Weights of a small mixture-of-experts language model, trained from scratch on English Wikipedia: 33.6M parameters, 706M tokens.
Below are experts of layer 3 (counted from 0) of a mixture-of-experts language model. Rows are named router (the router's row for the expert) and show model dimensions 256-287. Each number is 500 + 25 x the weight over its row's rms, rounded and kept within 0 to 999. Numbers have three digits each.
After each expert's rows: "mostly gets" lists some tokens that are sent to it at least half of the time. This comes from a sample of Wikipedia text that the model never trained on.

# expert 80
router:499489536475495566486504556571513504486539484502495473470494510499476523505487546509518483479485
mostly gets: " new", " known", " made", " used", " released", " won"

# expert 97
router:535449493444495471487482502521490528464485552497553468455481512555479505513512505530530493497469
mostly gets: " between", " of", " located", " within", " around", " west"

# expert 82
router:519465521451495491496444517538479484468491524510486506451494518538494473483530551536503467510480
mostly gets: " was", " is", " from", " with", " are", " were"

# expert 112
router:485457474498530481526491473477482486497557484490474516482476540509494502506548535505500497493498
mostly gets: "$", "000", "age", "}", " JPL", "500"

# expert 91
router:501454482507496456501512459483500499495484517524493504509490544486503464487486481505530523495524
mostly gets: "irc", "ut", "od", "oph", "raph", "mer"

# expert 93
router:494469469443495494510499493538478571506538500466489539446516524498490509515537486491523421487467
mostly gets: "S", "B", "E", "P", "D", "N"

# expert 73
router:526483520512531486554441508473530550477573536468489487457547480486486522525506541491432490484512
mostly gets: " L", " St", "St", "D", "G", "Ch"

# expert 99
router:504476489508505505457525493522473491489535478529504522470477520484490491500530510505514494455524
mostly gets: "ical", "ial", "ble", "tic", "ous", "ual"

# expert 78
router:511513500510520511556530529527530428488466496482482490488495490498473507538493497506491486460473
mostly gets: " (", " \"", "{", "(", " '", " ["

# expert 70
router:488520481494504530502451537538492493470565482563556530468466486536493520496520552510518492467563
mostly gets: " ", " JPL", " MPC"

# expert 95
router:500434504441507517499544501504530546466498572488510483503457530530461500495513517523501425470505
mostly gets: " a", " an", " the", " at", " its", " into"

# expert 115
router:480468503525528510499507492491510530480483552489573501479507522502492474485502514515490515468479
mostly gets: ",", " and", " was", " &", " or", "—"

# expert 102
router:486479483508439488508520520485532506488476542462515533498521528455459475466500498496522496480501
mostly gets: " and", " but", " &", ",", " or", "al"

# expert 28
router:497482480516486472580496516491502481527521464537471493494467499510499522493545509517524509513486
mostly gets: " |", "|", ";", " ;", " Prime"

# expert 36
router:524525513492494501542472492503530482510533457488538489462484504551461528508522511520507496491494
mostly gets: " Al", " Le", " Co", " Si", " Di", " Ad"

# expert 69
router:513515549495513546519489483491488461483501507503499529477510483547506490538511497519512500485534
mostly gets: " also", " not", " first", " known", " only", " most"

# expert 117
router:506490522502470517488480524574504475479525508519534503517510540561467487514535458523518513481497
mostly gets: " Pu", " Man", " Hu", " Am", " Har", " Park"

# expert 94
router:512509524471475476498510537527537448502518530437499472447532524510496490515498525519497522480507
mostly gets: "ment", "ation", "ence", "ure", "ration", "ent"

# expert 105
router:537471467486481538509488541481487501460530456508527453476550517510490517521488526504475514493495
mostly gets: "=", "\n\n", "\n", " =", "Personal", " Website"

# expert 106
router:488422514465483487503511520495530489468494502534518497492497499558487492515487497531516436513482
mostly gets: " was", " a", " is", " as", " an", " are"

# expert 15
router:505470534526485488515435531474485485478540519461561454479539508522501485530491513505505535492517
mostly gets: "eg", "cc", "uc", "qu", "ort", "pl"

# expert 126
router:512511536499510504480525469473530455502476523505520523523488538516474493536473508526535482509483
mostly gets: " London", " England", " she", " Angeles", "unte", " Kingdom"

# expert 86
router:545492470494439497481500480472506492518507538519527508446546501507477513508494498528503463502506
mostly gets: " York", " Turkey", "BC", "ir", " States", " FA"

# expert 122
router:458496503487471498544529480490541515503493488525493466485529535513492500515545541512495469506483
mostly gets: "l", "r", "k", "h", "m", "b"

# expert 124
router:502436505463519527516540499479532525460547535505557484500520516590482472507486492509524457512497
mostly gets: " the", " a", " The", "The", " an", " his"

# expert 116
router:456498575476552523494477499558485475478547498507505500463484500502486530509539513519499464504513
mostly gets: "_", " 2004", "″", "′", " 2012", " 2014"

# expert 110
router:508470505456520554531428479534525518484558489531463489478521525528485508507507515506473489481533
mostly gets: " for", " t", " km", " m", " C", " p"

# expert 98
router:523489502533538548488498483525526495483501537488507520480530496450509445485502497489520448475468
mostly gets: " \"", "g", " '", " out", " un", "ten"

# expert 76
router:463461501471504550529521531501535512465547514470566482504507508549477493533488498515501498510490
mostly gets: " the", " a", " that", " The", "The", " an"

# expert 118
router:525499520468478467504509498513551502482524483522533529472519509522479509523535503509511528476498
mostly gets: " New", " new", " American", " National", " other", "ial"

# expert 125
router:539481508475508504490535522533495477501486536492524488436517496499478439520486510504462495499533
mostly gets: " and", " but", "ed", " then", "led", "ted"

# expert 64
router:545503514489502506507478572528495469483537517497510525481452496524471493478515495504516517493462
mostly gets: " him", " election", "%", " cons", " them", " elected"

# expert 121
router:466461498529482539562475477560514511494509503519501476481470510486461484530483543500545480518492
mostly gets: "nia", "ć", "u", "i", "ni", "is"

# expert 75
router:504490462501479466543484480515539504487517481492447500508498487510515517515556525496484521506494
mostly gets: "|", " |", " (", ";"

# expert 120
router:511472515490512553527514537489522497504492522544515502509500497496484466459494482528504491510512
mostly gets: "berg", "burg", "yd", "ung", "ien", "ond"

# expert 84
router:518492522460518506503512484502506571493520475501500459483503540489471494488526521507550482482472
mostly gets: " three", " January", " September", " South", " April", " 24"

# expert 127
router:498473498499496474527498509506518463495527496483435524505488506519495492524550511539505527504500
mostly gets: " |", "  ", "\n ", " Fur", ";", " believed"

# expert 35
router:507445475507432481496510504543503511463526500564496508500481500457478471524498517503537500484507
mostly gets: " season", " played", " game", " player", " film", " song"

# expert 119
router:483481513488514503489497501541539500490480484569491466478477483498482469588500520498514488479444
mostly gets: "s", "es", " are", "ers", " has", "os"

# expert 85
router:489475560505477503533520478535529540472508483488493495481519502487483516520534453514516493447481
mostly gets: " In", " A", "In", " On", " To", "On"

# expert 123
router:519477551453508473461510471520511551468535498541494474477497515553522527506521508509532513450496
mostly gets: " new", " part", " end", " second", " place", " inter"

# expert 74
router:550482504446551468530488481495535527479521505502541501484493560529501477487504517513520526463494
mostly gets: " but", " though", " however", "—", " although", ","

# expert 101
router:484482508476514520564480497503506543508531476466503513483511536534469536536561541516486465492486
mostly gets: " Be", " Si", " Th", " Wi", " Sp", " Fl"

# expert 68
router:486493503445513522530459501514513481493528483485526518455469523548493484543504542506494516464509
mostly gets: ".", " .", "!", "\n ", " where", "}"

# expert 66
router:520492524487495513524496520513543456491519506473523548457508549565489475566504537503516526466468
mostly gets: ".", " which", " who", " where", " they", " he"

# expert 67
router:512485492500511475494481441495511523500506531530515497504524512510482478463481536512485501493557
mostly gets: "t", "th", " first", " -", " second", "est"

# expert 104
router:490435500486550512498509506537530478500533499472504512472487487500485439510511505532498520496485
mostly gets: " that", " to", " which", " who", " have", " but"

# expert 89
router:487515519441465477464488500487501521454539502518545481494525506491498439520513494536510488504504
mostly gets: " •", " Coordinates", "\n", " Born", " Website", " UTC"

# expert 96
router:455483494457548495519521472517491475488494507491498501484482547507490487521506496521512518478477
mostly gets: ")", " also", " both", "]", "ed", " well"

# expert 43
router:485483511504463523460527497526554518470532496545549485475530510520514468515512447526508489482476
mostly gets: "-", " well", " •", "–", " full", " highly"

# expert 109
router:558510518466531537534567516539535477438522478472494473497528511506483524486503486486504468501512
mostly gets: " (", "\n\n", " \"", "'", "(", " '"

# expert 88
router:545515498487465517516512489537512530485552496481495527507483539527467498503515521508507491492504
mostly gets: " Le", " John", " Be", " George", " Ho", " Har"

# expert 72
router:495490505493495513519468495522508521475539544520515492483471547500502457511511505502524503511478
mostly gets: "ics", "berg", "ization", "ling", "ies", "ping"

# expert 111
router:517498521475525520504459491491490507462499511485520450525483509511501500518550489527450525483487
mostly gets: " \"", " such", "\n\n", "On", "In", " example"

# expert 40
router:524494473512481448552465506505533479486507490517475513509504544541502486495541493525504506485493
mostly gets: " |", "|", "vor", " Both"

# expert 90
router:465477560504507517475501475529507478496552508479473484505497522542485504516502551519529510487497
mostly gets: " had", " co", " man", " car", " st", " men"

# expert 77
router:570483468493491507522479521482513526495515543477514521485462545529492499517491477507495454482471
mostly gets: ".", " been", " he", " album", " be", " they"

# expert 81
router:514484504521530468516503511472490477472508491515474487493433526527491517501507466528491509487479
mostly gets: " Si", " Di", " di", " Pal", " Ne", " Li"

# expert 108
router:506475493423496462465494511519524500499538515493485486455522536501504517556497487516524518470470
mostly gets: " University", " War", " team", " School", " life", " Party"

# expert 71
router:472501468443481480526505497490504508516547492515504553465489517520489465504528522511563458493511
mostly gets: " United", " States", " American", " York", " National", " USA"

# expert 107
router:545458551498515518495504507533533513498496518482488490501490523512437497520548535525499402491517
mostly gets: " on", " in", " In", "In", " at", " On"

# expert 65
router:484487488474540429517487470524477519486536532519452472506509505492492487528510531528560523471476
mostly gets: "ics", " JPL", "ization", "ion", " Company", " writer"

# expert 92
router:507482521483467504521495526537507474469507501474524497483510486533485538541473568484518470491486
mostly gets: "=", " =", " received", " Total", " led", " won"

# expert 113
router:496480552512522499536473427567529495469509519493497496499481542512489486538502494491543510493482
mostly gets: " Angeles", "ez", "e", "ton", "kins", "u"

# expert 103
router:502510467451455501512506476518491549484558462526478526489443494527452528529538483522544508449498
mostly gets: " George", " San", " David", " John", " William", " California"

# expert 87
router:503474510472502534530463505529503472480506484525497522499501534490488512506514533507467496498534
mostly gets: " 2", " 3", "  ", " 1", " 0", " 4"

# expert 114
router:495499466497526455481502506491523524474503513533479497483492513553490512478496510503468511508504
mostly gets: "ci", "vi", "ni", "gi", "li", "ici"

# expert 79
router:482500518495570513556493508494512469486530497480511496519509526510491523504501537514515477479497
mostly gets: ")", "}", "″", "\"", "]", " called"

# expert 83
router:495506540551480481502457479539440471500524508476522481494505508547477500513561497519524488472547
mostly gets: " In", " May", " October", " after", " but", " December"

# expert 100
router:487500545449501530539451515539509520460560481473493494462470523510503490517526512509495474476494
mostly gets: " do", " o", " Cha", " ve", " i", " cho"